Weights of a small mixture-of-experts language model, trained from scratch on English Wikipedia: 10.9M parameters.
Below are experts of layer 5 (counted from 0) of a mixture-of-experts language model. Rows are named router (the router's row for the expert), gate (a neuron's input weights, with its number), up (a neuron's input weights, with its number), down (a neuron's output weights, with its number) and show model dimensions 0-95. Each number is 128 + 32 x the weight over its row's rms, rounded and kept within 0 to 255. Numbers have three digits each.
After each expert's rows: a language model's description of what the expert responds to. This comes from a sample of Wikipedia text that the model never trained on.

# expert 56
router:182110141118165103082103176105103158094156163190107166166149144094181077158098151077066107117154114099198106099111111156144124095150086171152104121165156109149070100145138110091138189113129156114161104159106099177153136164150109144150146078155144146107114101110134193160141134109158081064
gate0:143156144069156145098155137132118167150101146238123112051149075144135119122137129184100125125157093133200144130122118153116148081146129124130125166219125188099130064157127119094141135099165158185126083123122140086172127130105103151127132179129149095138113146190086150142115159144186124129
up0:164134151156138112106128134153143137126121223168108117166068138000116158151183148117181126066144122090129075116132126150164072133101117149143097148121169131103128127131137163116169122138128136114127148180163117080118121097148177135129108083198120133223115141128138136156159119156127107133
down0:130068132115124071176149156067150095154148131047141138165115140097102124087114139120151126121128128156080185148158174101131098144091108206121189154072134148106137096094120143213145132133129179171069156168123108146094128150114084132123129095175129150094130130129143103122134223148128121143
gate1:138112125185155129103092170132063128153152129125102138120130121063128099093133136139105112138123123119177191131116146047126134132142027137135121156163120134125106119113118103120149173129117102166129133148129047139178140106124242146124139130054133129110184190156110141184111120124149162095
up1:177116112124143107071141147135084128200143106127113129124109126100107076139152137082091120133075162118169132128133184114184129130127099167120108130174081123138063114117127085140114118130119130175157143183130093169201169120100179223129130109124147162121201166166125140154188140114156161180
down1:116116123148128122102133165098117112148128114116114175107110125159119076115144125107113128153093067136083102147223129040191115123125104041130186091217130145133120121107097127108113131105141102200121134123182092204110159139107147171090069154138145093122134113133118087103111142131148150140
gate2:142152167138130089130128137057095133125146123100127153164126141118143131090124137059126090102155157124093135121099127125071126113135105135117125100125081121207126165065218160129131162123170130161089065114150122068118120114128131112123104017132201125141125125153151111216100133131100109123
up2:127176133142123132142099128062124135141134155133098162157100135107137095106110129045141119118159180128088109124130126110055131117062116188130131094127101125133133136057178133127115137146122130178073079119161181107126128137158151131148130012122170107162179142134129110188140093197105150098
down2:125127140180082127121159083152134112108168141128096135101172140137130110191111111111112122109135126131115141153175088121143086131158143186064087141137128135135202195095116128115076156114095104121135116117109145088156112152098153129163123106128110108134138089105073102200127116000139085145
Inner consonant-heavy fragments of foreign or unusual names and words, such as Z-ond, Mik-k-el, Rik-sh-awala, Kaz-akh-stan.

# expert 54
router:156097147089184069103088163108109142098156173165084154152152151105169105155089156094074098100143097089178104097106112174161142101147095173128073106158163097151084099140145096059153170096150156109150109153097114160154146156154095155148162096160139149094112095111136188171137170110173096096
gate0:174143127130127089130134189168114186122129156123112163086121080115129101128194128152080139150117196165117207095179149108062124130094132123139130111113108173143135133084118122130129132120137041168123139036051110148047136108093133126113129054125130139112108150119129121136093147134119140107
up0:156095147102117134129127133098155110185138128148223128109168128139131139123132148142137091131103174134103141124117144140111133051123095109056139185160147106130146197135192146063123154129089154110163150124110083185130127122136189145122134093129136152146125124061046147150127174129172058084
down0:135090151141014094112120098164080150087197152126142169125183128117178111140129117168093135111093119127163127128142139101118124131125091224105122129139189132185205190126123131162145152115114095121181102108164123166098145067123140145129120117146127131178095131126142090185131144100098128118
gate1:092115107116184131117161083125165127124152105127127140113106144095092155020126139134145050134086096115126124161139159092137114137183114189150143134151075135161162145152134099069134119113208147123128122132098097088139140125192116126166044171128120108202100167134128169155142125129075132147
up1:060133061095147124126130123123141118151150122131125126148046129129119180083117144137200129153036123137140114199174162092137126099109139190156126113121122133115120136153151115037136151139169133112129131127125150061091147111166137127126062175130080105204088149163123150152134135130166148150
down1:139127107106115135149142101140116119159197122111077116080128123169137162123083081086117100138130128161157098130120112038152130129121139129119138145166120149141079000122160113115071110128129130134129131119088134187127141118194109014132091166160161135172129119152114145155121137115135181103
gate2:081131113116153140135114116128181132121180124123106126119114115092167183122123132075124080156137104135134140181108172145128122168103125129072134147142195132128097117149133116148101098130154140115133101105159071113084141000084121127132128160189117193155164127153080139182129204177129138133
up2:129126114154166146091155134133125127103070139060051134166033168129161096170127127128182091180124132068127251127158133126061128123126113128097120154133134109137117128104168123100103123185097146144105135088124120130128127136100127178127160143120120193198157128128134150164150129125162134133
down2:131053077118152125151145032090129156136155129186129149227083166128128122135197132134096108137104141174083115084151070130121119158164129133127130194114116150134154143137146117152140139148146127141158126077135104145126131068117120125118195112196144129087156131051127125181139116154158126128
Middle syllables of European, Indian and other foreign names and places, e.g. Chel-ten-ham, Giov-ann-i, Kr-ish-na, Bromw-ich, often with z, ñ, š.

# expert 52
router:160100160097178088115095176119092157093159165148096154157144161102160090152081136101093104099144091097158101093093099186174136102167097152130103116151173095154094081143149089093182157097155170090161103160100103159160144166138090155153154077181150158092096095091146154156138167098165105100
gate7:145116108169195132164127112167128121125157121128139117232134139119099118131088122187134187139133088161121181149132175128096115128060128126158115155116179130133126123039044142103103127096087070055107096154127119129129104115109136170127139154091122125129138169127110129152087170146099188091
up7:080106117105119171124120139083168121138121184133121111135217117123127130124008106124098175168181134122111103122111135149125128064145140150130140132157106118124228170154095105112135117129145157120137134117128108129139189061196108132128139139107133114148129116192072134085126130127124103203
down7:125243127128126131136155155148169129078208131158149171123139152124146151105128136132126138084130118151039130053147124152131130131123135094143085176140130132138181133139205129144150182101122124124128122131127131125131202136073131132151098140162070173144071116129127092128191101189123120111
gate8:112147135169049135137146100140158156134119140130067119067111101133100164135114138126169138138123115126253136169120127187128128149128125163067088091174123126074129181148128177158132147225079141132095138095143043101118133124125118139149120116166135122129130104134130126096056131137134139145
up8:144101126101173123122125155131094116132133105126174129205147141133172071127156126129083115134113145135014129077154118077128150095099136121184141156090124143201115126075124087110121128055149108126162118152136231147125093129126153121100124136088115131132126126118126155140227124095122134092
down8:161121145131127121104167119123036134117122124080126146149158163253164157145067090128068123116119170084161100131156088147162118159108098068127161151062158082095117120153093111127141123132162161149130099183115158119123131161116124111179132079151162131088138150115133139145096119187167124156
gate9:135108099203081189155147100174172127111163108094115119127123151122128065126129118051127132120132120137109104102104130136086161145124117122147140147134160142103178149135106132217110037203117133118093129090141126127190182116163167127141160126192127129124128128128079114067168080099151165115
up9:117136141068207074152104169130104099155091146162168143144096119115131188118131113141105110159110125139142142127151128080139128077132123102130125122109086127171090106117141082042149246103127137131169106137073129130150067131125063128113099121112129051135120163124131114194076125110124118127
down9:208140132172114164121129132109129131128146127120119137131054144176088152105127134091132053083126086125048061114138107183127100137210122186197170135127128108145128154119120122112126176125129126174119137123078134200118173135129109115172062187184148133124149130125098147114100103127140134131
Final pieces of surnames, place names and acronyms just before punctuation or a pipe, such as -ski, -inson, Jr, III, ch-ron-ology, AID-S.

# expert 16
router:144106146103140109096125144087106148091192145135115162138184169096207090140111157116109121091148068125163082082078100158158132091162095202135104125142135067145104092159139090112173156095138159088155111145115119149188153183151106159167150092148167157115087136094147132179161170112153124088
gate0:097113086130128128119153086050128167116126089131150131165163135117148108135076120141158151107113127148081125063120067130090144110127161119125191101114131111153140139103062048131122135121119125167110055192107124069127134116157133143121082133124156106060032119041113113121125140119099131127
up0:126099105123103133123143113044123143129132039134152129108168125101199107131095128132148135091142107216091074100147103141095136039122132175130096139103135103163143127167133124128127125156128128142010048128099117084175131107181154136122123129119172152125098127099117116139117134117087125143
down0:090127145147155142099083135114114099121155123137095117152133145190129069109131161124144129056120169135123111202171130138132142123181188165126097182127126195065127106136106222135096076132101105155094027128099145139134128149163137182123117149172127116105143143103148113112114119142183178123
gate1:097129139038127164150125126137113131143172128093149133093205154068111137139136124128140127083132127211049119154128164197117151130142179129158195130174207076132136138136137072084142132150113126121145132143142126090205127137128131114103111139150120095126125095125116199139150124129187136163
up1:170123105189191084134149117129115121120122120064064091131106148126083173139107137183088143116125114124138132161118093132083173069130101088138092124117114138152156121170147142193116072088111141130141128181128145126127108086124128146115089037101123027151149124072192140119158153150122144123
down1:106112125131175068151170115209164178137201158128099171136131161091118099129163125133184123118155101084113122199119080112130129155126145085185178093146211164122105063137127166113168118126160116182132131141038127174144098114138099124130159082130112140146125148158106114119117146147122141119
gate2:109105134177076137144117105146147082121102033121079157089147203123128126080117160181146084136104091166174122109187099094147112134130132165127104075112127103129113158119132120132053135118138129086161191128123247161111147151166093134149136124173119131127123160133136102168126092128150112144
up2:119127123136152162145101113124178128087046126116148103117152165135156137056083122142136126127078117126121130159130110125107093124129137121169100083128185100163130153154154059115086123097133070163096107124126235176139124093117139118099098128086129110137139132061129147127126072020143142165
down2:088131142161088166125146171143101096167143147096108127140163121125136121127125125109135101127103124158129147159156177123109139152184133177058214121151093138149071084046125166113129198171101054058142158196171158128086154136108100143143112125114104127127125126135137155126122142057183124115
Single capital letters beginning acronyms or capitalized words, often after a hyphen, pipe or parenthesis, as in NBA, FIBA, INSEE, YouTube.

# expert 26
router:152083153104123113090106129127096148082176169163109145165184147108159072171111150116126137100171079116146076084061123159163114096149091181149120106144159110161123071159133072100132168090126149088188122151108095152168152176157107162165148106161134162099100119096125151154176181119149117066
gate7:101155062166135193138098124113142185050135127131147172136201091146133144132104114138124142162066178180148128135089133129116133122144128130163124131087133062106129187124125135137184123154131133096126139139146211121197133085128124128127139118135123128148128158124128235091130141170153058132
up7:147131150101126102139164190127110073135180123181153094123068167147141121124145126136092154095121090136095139152148110089120133060162093137140139165162132160123098113102122208191104159115074166184126148166123079138066122143157107116152118130140131124066142100143118156139019150161125157087
down7:081132076180165127092095139161187157108126129144086233138159131138122138126216159137154108105104123138154153130125131084140145099084111174115139119135133077112138174146118162105080102172151178129117145109081077145127131088128097098181120154140207098148124102148101159075162133153124127075
gate8:101115076118081137125159121099112064082155121131098092169138141101107117116129125143128088129192140128089108159118076114134133086132131156134205139140142203150122115166127134112058120100039163166143139119139057127129130109156127128107133164169143083130062106069111063113070126132185128142
up8:139132129107171100139124135063150156168115175087130125136098110175171146116163070131106134127058183109163123124144124182097104149142126128113187128136088114150117142171159166106139193163177121164127165142114177179139106171098132062223122119159171144103153130177126139125204099146129141123
down8:129091085168141101170121091138156117126130128125111161106177133136106146074151089137163115138104150200115074157105127124089128110131128079158125134164119171129128165098126093124238150070076164162123137095192143115117124215123109161170072122127157123169120088172119078128086136099105094134
gate9:140140123217110155133099125084118174081201083223173147152118108138143113193161164149103162118132106124122081188140157165156163107103154144116123137180128127119155107139141135161122035121188132144179137127128062158110129084165080126128155124152158107144135129162126135102117133087159117130
up9:142127122230125148115109092091116130106141083149158126150127048157106130159128166143110198082145119133089133095130166150145153127104124141124113128134162132152155128126132156123085049093140142129204138126134067150049132124162133130118180159148134065133129131140110095092123175060183183127
down9:134104162136109175161122116118130132219109115121092135131097120128128129151142132112130122149138166105085123097124104089124134149119126129117059145101120157117135145114176107100159182124055116055040062170109101087122161120128124174151132111106049168133189211126071137128085145149148152120
Lone capital letters that open split proper nouns after the, of or a comma, such as M(ogadishu), B(ulls), T(reaty), P(ierpaolo).

# expert 19
router:152123154076135105122081191096080139115149123146100158142174165072135107147111181114077090071166083101142077091086102152162116092148078120155113127156164090160113123174160068102155175121147187081157129144088114136158140159139103180163178070159155133096129116092146143148137133084139108105
gate0:143142184155139059146144129161106117105137134126098128122175141096160143150142220215126153137075118134199131109111131135112163178129133103142123134170156144119127130076219120148147119131149127134203143107127129137213127101164136090097117099047131093127170129169142087122148122137111097126
up0:134133069079124173069058188128137132204143126204157146127130110135132088126120123057127127116143161143130109172204127103130126098127170176147145145119116107037166164129128127149127140111144131125106104091103050106102132112181076131126130133164128162089106112093065132123125137122116178144
down0:156101101106163140070127105142137128099199126142176137169117111121115136150134110120119152103111103126171121114068142132106143136111142093151144094170180232130128066091164113231229143123163116072130118090098120110176128134115124105155128105120110087183102081119142127149145126125134132084
gate1:135152156111059118211123140130082119144077124116189141090125127170188126114108093069128097079129128131140123195097159100141136116179090080141120224084128095130142117127138128105124193151128198114133104145123168123120072150105149125145079136113115119094151159084180164087144133147125166127
up1:122104108151148124081150123129151132099135131153104117177147131070084133183180143205174176129127106112121139075187074160119118153089140142080126049171120133126132142075097141172119085080132101141139158062106082114131179098146129121114132120123142157152093115226083127188134128134144126128
down1:137087180117113075128125085136125157103151118135125130116123160166197170138121110061126062121120140197153102119095143165126082075146097128148028188124113135117121095118122124145175147066129134114163076128150122121170127122168078128220130151156145113130116119119161125139188112178160102121
gate2:093120138133161076118090129062090117157119122126149125113156104103135136100171096112158105090100065095127085077099137096091163139116114097164136129129142121146219186118083112097129139112143119128112125119097120100167207106139114234124132127138128109091091115136114140198118110119104220096
up2:151190104128129085130097128093119138152146088136149108046148131110150123134124128120046144077157128101164127134138139125159132140113083076103114178070129132119136120139116132110146146122145205110134143089049121136061156156093130201123071085164079143136119133150108145194093117141149123046
down2:155175151128152186150127131175107140108114143140204092170093164108119143029114095144134117160072070157104139137129142128154135114125134186113170109117090110119122133139140161094062146136110129090074141179153085137127089128191109122138121109059093175145173134122144118125128085182100103191
Pipe separators and list bullets or dashes in tables and infoboxes, especially the pipe after a row's first cell, as in Place | Athlete.

# expert 32
router:190111160125113127070093151076103157113165156201083146140145147128166102152107162114083080126155098102160125100080101154166145101171119180163093103167166103152095103140152095064154127098129144086161107182115136163159181165164106199154148081133121137125095118110136152167149146104126111068
gate7:169143125108116136154097097100162105116124121197142201125131132180187075129106194128108201130096166090133125106096097112134071112108145163117173068157132187131058107070161093150122117107074147147138087147144148175111162116127124157114109113107116109130135181138110066120134137143124122052
up7:159067171120096150133130129102118101103113132170136051132096102127117144116137177141087148092147222135115086135112053128131123113122124206118152111190203113127113125189178134110082181135108133110144106135131125112066143114082132198164127131137128043125135127133131137106134112177123106128
down7:128142128152129174133079153123145098177104092129124132141121124135152106173175131171128148109124135119146133136133191181125133141132144140116092121184090097072141063120087141130152148186128070159163124108135128160132169130111188109149178137127131107179113189080114210083235146135093138178
gate8:086113076132189132148101057128156098123162163153120136105094137125148146141136168094145105134157102040128142133183178052203104158150107139142117077115125119188124129076193118132137100105082094119129137142133124100100124201099112129153201145148127088107143120098141156174120180136149140115
up8:080140081156115124081166115090123128131139108142133152119125121140081130107129124122220177148203059125096133111153107128126047144157087114139154101098142115121124133152080129146118182152092150095209152140118113160172062128127123105124164227117104114119065112140127118132105169150122152169
down8:113132097119108083110094144089136125121190133146206137084128137074101169138125199104085160095105115087214107121067169101103158132172128144129107100117149115141115183176149118134168120123158136150170130122117178115178094098137127129118083094134092176103096152162132095180127066141093156076
gate9:144126159178080128142120157129117095086121141119118128066122162124171212112140147217080115131135126092069157133124047056120120101176143116136128123134146120152137132106131115105051114145145128034111108124134152115129143095147149116107120174096056160121148183092136062138123124139125100128
up9:067084117132132056166103139131141147107153176170165116188130076126121137058148081179098144127149134094149127180217067133138107156092143074117128116132181187137129126116141129131147133128132153176143141135112089128062130114062124134157123173119120121159125207168130088128134113123118076128
down9:106109160116168143170048163094121155122131155128138214118133171100113121136152143185120105127123111111145153148113129118132103093180146099138110140123118128134119130153137144128143159127083089145096087123233132231133127114127134055114123153118072135121129128149197091066134187127104182098
Tokens holding d or D, mostly starting a word piece, such as grand-d(aughter), pro-d(emocratic), Düssel-d(orf), ind-, add, Dan.

# expert 14
router:162090166131120105089121120134113168101192147158078186153161123104182110183066142099131123126142096116180122118073098128138122074152106138099088153143171112152100111145164121095163135091129153097135120129099156161156147168173108159196179074149129179103120145103138161171191163074131108074
gate5:074185128216153094139124124148135087165155106118029109139097140183127132121059181061132129110119128123101100087109093120132114137123173143177108137126086095128100178119136127129120133106108122129109086057128170131117119047169117127127173108164154135122130146104096152073089157129159131080
up5:061188149138149127130088068169084114137129121142107128123146150175099138131108124085129143128137101133137161109124077122093128147119126141137131142114122127105119123130163125196103155122103209186142146097110198154096082148129169194201130125153127087138126110131126129120126150168126136000
down5:119126146132117151128171130175159172119139202156132097098128086144217092137062112149107165142137126134140124129127097106093103149135122190081074165141142127140127124066130116104096122137056185131196115101130163092143142102138169160125139216120125139142163130146126153055141135141130149203
gate6:171142120098097134180151110069144099105130126121151112161107144117138168108193129098098144131142147137156102163178108138130118055070127159100092126125172050130148131186115123142188109182118116115121118092172194111133111093131166188114137132205142156143061157167126072170121122130181133135
up6:117064109122167132148138239132169133128178128143123170076136086112142100111135182149123112110122130163130141158128139143155129114129111192107120147177151140128201078078127121177089160132144120102135130191126124128140128071182077154127114097121121106177100169193106117154139090076177096093
down6:090158179084157152161097152184067132121151107143118138154160124125138094118130191137079111213129098119114128126103161154070127096139066101160102123173110069068138096119115137123108164120124104140155092106122053127122090162070100180128114171066133101064179157135136125110122118107125130091
gate7:059117117121049172138124095145122175129141141131150144143137154115129140116141032151137177175121128170184127136138046080119092145174124151135130186123135083167132128162119110115165152128166166131093111128109161160132092157180162138169128179086159109128158132125146198083128103100080076120
up7:067094123141098127132138118098139174180151078143183130128111117137114109080097103126129100093124172123126102117147112079140241160150142063198082132130115069112148142127111161153086116128172120130127117142111128150174157116112119104077055115137141189088213100098128120128164095109120113138
down7:154056164149101080084141114143153118142188115142121129172105132121103134094102142108157140132135097119136121164149097109118140122078127195118096176112169116149143128108147150130222098114124130175122135100131081146103107100127186204168128163085118102148177180139169194145118208137074091141
Opening or inner fragments of split words and names, especially after p, m or f, such as qu, ex, the ubl of published, Pont(iac).

# expert 3
router:180073158101151119109124136127111156101156159171101133132164143066155118194109126105119085101136060110171117104095117158180129100157073164119099134157146110157077084171165108103130153074141139091174134132104107164150146138170066163188133083145166167075118144125148170154157146085137116067
gate0:157072146129159106132143079125124107155116156147207191149137128150160123130193077090101076059166124128164133102128198108153135146100147122131203130162096143152110080133169132179133073124156233126130096112098085122129128189129131152174119161127148098121141099161119136140127129127142090108
up0:131131125139097129149138145129111127068148090090098121121129157153115143123120230212156162205155115092045123178129091144090118135111133130153119069119122121134126123120062117129111129094127119142138119134160152151123158139109123098137133073134143158139032125033161126137103149077085143152
down0:126096154143119133122137132117131014141125127133122111161116102131153127098083046114148099173184134130124128165034198137168122138133092112139153141113106128128134148074131157117123192049081132092155144130137122128134131168124113070134092127114156132193125127149068099098132196101107138157
gate1:151125137159175142150109018155197156107127096117137131121165154117117207129106153112134091078125141161125131182103158133110170122160121109134125129145194101128114044132134121129113146104143130114073152182100132172128123134146189091099040176180148121085114129082107130119122119136093161125
up1:136110166112091134131140119142128149076121128126104142158121127149134126097128128130117100116138064167130069209140148128128130090128133129104140142113126115127189140130034171197101219130139079144134115229124127115129115196119139154133124134162121073117095137103107067108214169105132126126
down1:120162074138149185085088102127135160108126123069169131130090080145210092090146122141078076111129174129133085130123092120153093110162169142158137134151207145097125140184111144096107130143062108121048107112115120120143125139120132164098128116127180116089123122083131198167185105142115182132
gate2:125129126101139096143145109127107127172091120139118219107134151043168120202146127139134107130109098193134137115160129108140151097151068129088112137108109108132180068147185146087131158121137135126169136145098109116145130130118140123175128131115115229121120230110157176139164191104122101112
up2:112135093189141118121128115160139160002137132130109128200132076140108106044152112090107143082146112098125086147143127122077125171167114135137144114174161152154164113135116097131083131128190123107116105132141120136145128130115086123121155133225128133130134061117142126209116083126117165142
down2:140098141135130155120153123131153142165136129138077133114211135152128124131101138021095128147133097106142138093114119167104161194129127147116172113118106116173090063128140172137128123125131110163138133170172109130134125165086124162128123158131180137096090143149213113151132138025164119036
Short lowercase word-start fragments after a space, whose completion is still open, like al(bescens), l(itter), dec(ision), p(alace), rec, cor.

# expert 33
router:166114146092192084115083151103105140096167167150091146163152189097136112142099186095114062104135100085167119117089107185157155100151099174134113112175193107141086091144151098084146137083178159099161109151095093149151152150158114166147156107153148156085120092102147178154154146101175108098
gate0:134123132122072129167163079130158116108080140127089109091183174078089141131119129058189140117071141095177118204137099153105165112132097148129128182127192136089126133131120130114140083135140138169124113136134077129084135158139126127148141123007074096153166129178164151111132132096115105133
up0:114130113097129132113127103104156140156121124078145131133160113230081126132140056213149102134147172127167139103128159131085109129132130090103131101137123142182125128142122038197138138114120128130147137123118163145157124109114180155128129128176171127184075169082048068138147128185127167125
down0:124098139113062089117045125087149183133108102128125181126120125124140171119133160113132143117126091116127177136101144138105177116135126173127181120145150076141056154095131129102127162096156177129104116183122040131083145073140151083107141115111131197151164109126132124128113022150138111168
gate1:172134157124141106171123130112132159139173110133145128120172141115120096119146148129205097172072116182124170127007156173125123161086128221131110128143157154130119122135128132189048131125156178084134083121124112163128135136106124140095119102167166126133137133125158101063129079130130164177
up1:122128142127159114133128107123118129133211127121154142104140143099080106097152127151255103143068128144132125124011124167122143154111136151082133133183146158115138122144131127143101102120169167130129076120116082177129141097122126146078107114154145126155134148103159114038137083141121149197
down1:145129088183126153179138201155080114135156072073193079122131128131058138116125100108198124142072046144124163128130125101122121088072127142119188150119142127122100200113135187128108138123198114106107136152091125112091124132047116128105142119129130074104128113139116127137113152106092100123
gate2:145157125093138122130085163125140108149120109112143128112128136103121132148136155153112123173176134118126125120148135186097129083083148090119106101129135113148152136127126141151125118061139099193169197122064098131054132176145140155135026177112104151115130164100110144168103018215131118149
up2:110172105119129127131110104115138150127156111124118129093142132102143104095144163119135115104156118126129126089175150140134107126133130164119129080088098134123130099156178125122126079097142094188031151126077105126066153130207168176170094120124121128142128103093132202030103031183122129158
down2:104101073129129127141094128129143234105125140067131234180153089135084098136132132181138123129192151168177106137148091105125138120144182137091138161154137144121116125123141089159128192154137127154141086127134116181125152171131144135183104106129184113126124094159187131119179176132149113090
Mid-word pieces inside foreign names and technical terms, such as ichth-y-ologist, Leonhard-t, -ski, Pittsbur-gh, plus Cyrillic letters.

# expert 17
router:195097156097169084123087140114123151118132176155092161143166145087201095162097133089087134086119104109182115121084103132147162070158087164112079166141156104147117104145185114072134134097166143072154117145130090173161163136164076143176167113155137150076103104097161145157157145116138128079
gate0:102134068088059097100097130120133125125124149105145103115213111137125134120118114112082178127117121137097098177102196128195130141061126215135121087128131127138112126153132109162129125122105122147150105138228132130134136157131127121122131080142084084102048193136096143135085120112133126061
up0:132135145079113124198145127096103162087161136116131140165077100112115170117130138237188146126122176137148176096130128128111122044193148110090159173163171135201127133144163147140128171105102105127135115093110130129092125156074164112177143157107142137168122139121184110130132129157060126161
down0:133089065134157128161173141132091109167070124142109126148120092129133123132128112168171121113124130099129066164110206129157078138128113147131082105175128056136146103083119101142185130123225177084136117146114146104125075098170194113135141122113120086177116082100153107135128207130117114099
gate1:113150071081137116147136165144138184127148119136120156147104178061162156131125162000133160142133129130149148182101122151136128085159094165112131155125128132124185143142130145161124130128129116079111128160129122117165129105118083058143131148105159194182122068090141176119156161137158113069
up1:104049111112086090108090112134087109138087182158136070168162117229129089124077142181144110073075128150131154090140127129146146087110184166122149104139140184214121131110080114156120125136172129127122133138087137144084096153128196164134124125158129111098128181179115130134110138132126149122
down1:108113117174169151123127138069172120166131112149119132115123176100132115148130108134185118111171058167110122084116122136148133137117107113044073131113126089083093140106199104117183165153150113119105116128178109201125128127108137122126145198151182128189124129210157118072128131104200134131
gate2:188121121131142104127108100116135122170032137129116157164021130158111110119173177126153107135127125082144142092153110108144127112132074109128124114123146141103130196176117134127164128129171188078174058131092122122084143091123088097096154195126122068128146055133150097095108150146129137128
up2:161144121143126153169074106160194123123082167081137119150119110165125122101120163135196073099091121076122169125151086087138098111065120129136115099116126133126129086137099146145087137164111116129202071134108126124112154081035154128075133214116140099119041133132125142122126152168125122101
down2:077120206125117125132136125172101132152153175130059141172138143133125201120120140106154129148131155147142133103165167140106146146048135133114120146154137153142071123069061159097191158130159167085128099166144123119102107133172056078090114138090101093101132115130144192172133108128067155162
Short word pieces, often l, el, al, right after a capital letter or short prefix in names and foreign words, e.g. V-l-adivostok, Ver-l-ag, Cro-atia.

# expert 8
router:148104192089181135104119127128119126100178156186108137148160148095151084135107187112112092080167074092159074106098110163169123082164098145137091118150145122145097057135167102105131160079134175105204121152081091152139177175155090156149130120134146141090122089111122152140131187123145107077
gate0:094147213176127112129147121096106107037107160179128124128126110063118127036130141200106091126100136092134091138115089113116170139134139099133070111182131162127117063158116130112128133162114112115087115184082105132137099075165145090180130193077144108110122152099140157125138133128112131113
up0:136117120128130122215134219122132114156138096129090139124080167146126126173127122115069131168156123129135154115144199205110138123162135200105131114104112068126143146122101139119115131124118100130121186127147133128131130137167107197103131010184118159201126137166110132173118112123117127138
down0:153075126090134081126055113115109163075143093060154177181155123137159132135134157127172228101129125125169145184086135159148108126120135160155165170173160142170113165143102134141096109153181156119125051067173121128157117134144155134149137111178129139109138115112095121096108177152130093167
gate1:121096131101126124068150152097148135144153113130127104080142162144147130151127136101124133120130093094124159155135015129188123090150112160130104137141097078146129108130135143124112116110122200068194150128128101132140141151203102126166041181105145199078134098125075086115152185172134129128
up1:129107143209150137101085092064123140128103128114194151127098159118122082131151125135161130097107129111121108110114173143129126180148128096054134119128136126099078134167169122154213141136119117162140163115088141146154129081101146173095253154155097085135131129174146137129083123063127127106
down1:187136119120089166167121114153182147124111065128187111095123126105064075141139143068173124132146103127166128151194128180193074126128081148122148109140155111121122129100117110104137124161080177085126186162134138145143156049057136127139170144089147124127173160118112122136127156125169141059
gate2:148138132134152210119144135137162124072125212131154122135128121082105163115169196056115099127134066128118130128132120118131142112131128140125078128123174144123145113188140107182172117136127128125128071128163148086037100112158156181111203120057178132126134126098106119146133102134137061155
up2:092140141119139048022100156122087137136130077116138166122125113126092136123126047157143134135139134130132109115142129122122161129068209087130213162114156109074113154127056143118099108127129130129084147092126123161177133114092084131129102153172052155189126157130119155128125119116116164115
down2:131106176154118120166129169085114084139147123132129104133102087144122156096074186110073083186154082124144118143124122141104175091097090126161137116105171175070133140129156113064124174061103136166105167094129170121096186107103124106154131084098120105095125191126099097124078094201128141178
First piece of capitalized multi-token proper names for places, teams and organizations, such as Ter(ritories), Pet(roleum), San Jose, Real Mad(rid).

# expert 44
router:160113166074163100113130164090085143118156144158115142136183161110144119175116120095077095093185116097137101105084067171170120111147100130138129135179152102185112087190149079109151159094179158102158099131127107147197137156156107154144145089149181137070103097068164132130132144071161119106
gate0:164120147109144142125109119126126078155151103206078115082184105148068111147120082133076121125097126199180158140123125143085137129067159167167168125137148179127136119132091150127121189100146087144179090136187111131123128148184126131120205161081096123125176110080161156118145086125183119123
up0:144168170136153188120152120128196123118136099114068181130126136119088127168074117148125128124122126148113127195162147153111142128085066137118104104182182125180207046163115121074093123092190121118161098138125136095158133141172099106187132155103124108125156133082162141059150132126130112150
down0:133112200119129109152112129108054130165093150143143109104109243139121104121107072119185129166136133130136182158175147094145134162119171130132130141123131125155106135053132136109086071151122096113127127054111069109122168090079161126135031138128148134103128128130131152080138128145131077110
gate1:157116119113147123071120156155082142149066132131120172122122157146112085167132143115157112160127117126146171150128145183128091113132118161080163133111045160134129158123122096143154130106124138137052164140111091115114105097160191159029129144129116112076123173133173128036145192067158142122
up1:128134119092126139165172096129110098107168138110139112126119101085127136070133127130131125125088128104038130116063126098103109171129126121204131123149183092144098081127176123120101144126114113097202086139166165140125141128053108127233112080124128163166128126131129157171102062159106071128
down1:120122129135104199124119125153139114118161172138118092126124125188140124122094083132145129098077123133116113163100114171092107153124120148095128157149127119069056201086120128104100139127087148143061154131127123105109134106103165092101106165126137138087208182120075033098151073163133199150
gate2:124123221112121127135126115134087160107134089124096172094229188125121157140173075060080167108146114135113110160128165102129125112122080070129134119190136134175163128130134119128106102074125112086170132085142116110150127084147123142128144123127144136037058117139169146104095133111171147132
up2:121131160125153117122152132090155134130137033138130137096201126131124187121187104129048153064153142141131112128126139176128134128121110114079131125163125117106110101131136121123155132126121152129179172106138124130183149082165241137128176126114210121110153119121157107119069156087184172148
down2:101179146148135134144160141107132141125107096139133136112109117148189123115067133120129141119155195093110069079108137160080154169132140133127219075129064117123143134142212120131175130188125111109126102156143082093209176125128058086099078152099124132148147067105127098150119134146103126127
Key words in biography infoboxes and succession boxes, such as Preceded, Succeeded, Genus, wrote, founded, album, plus colons after field names.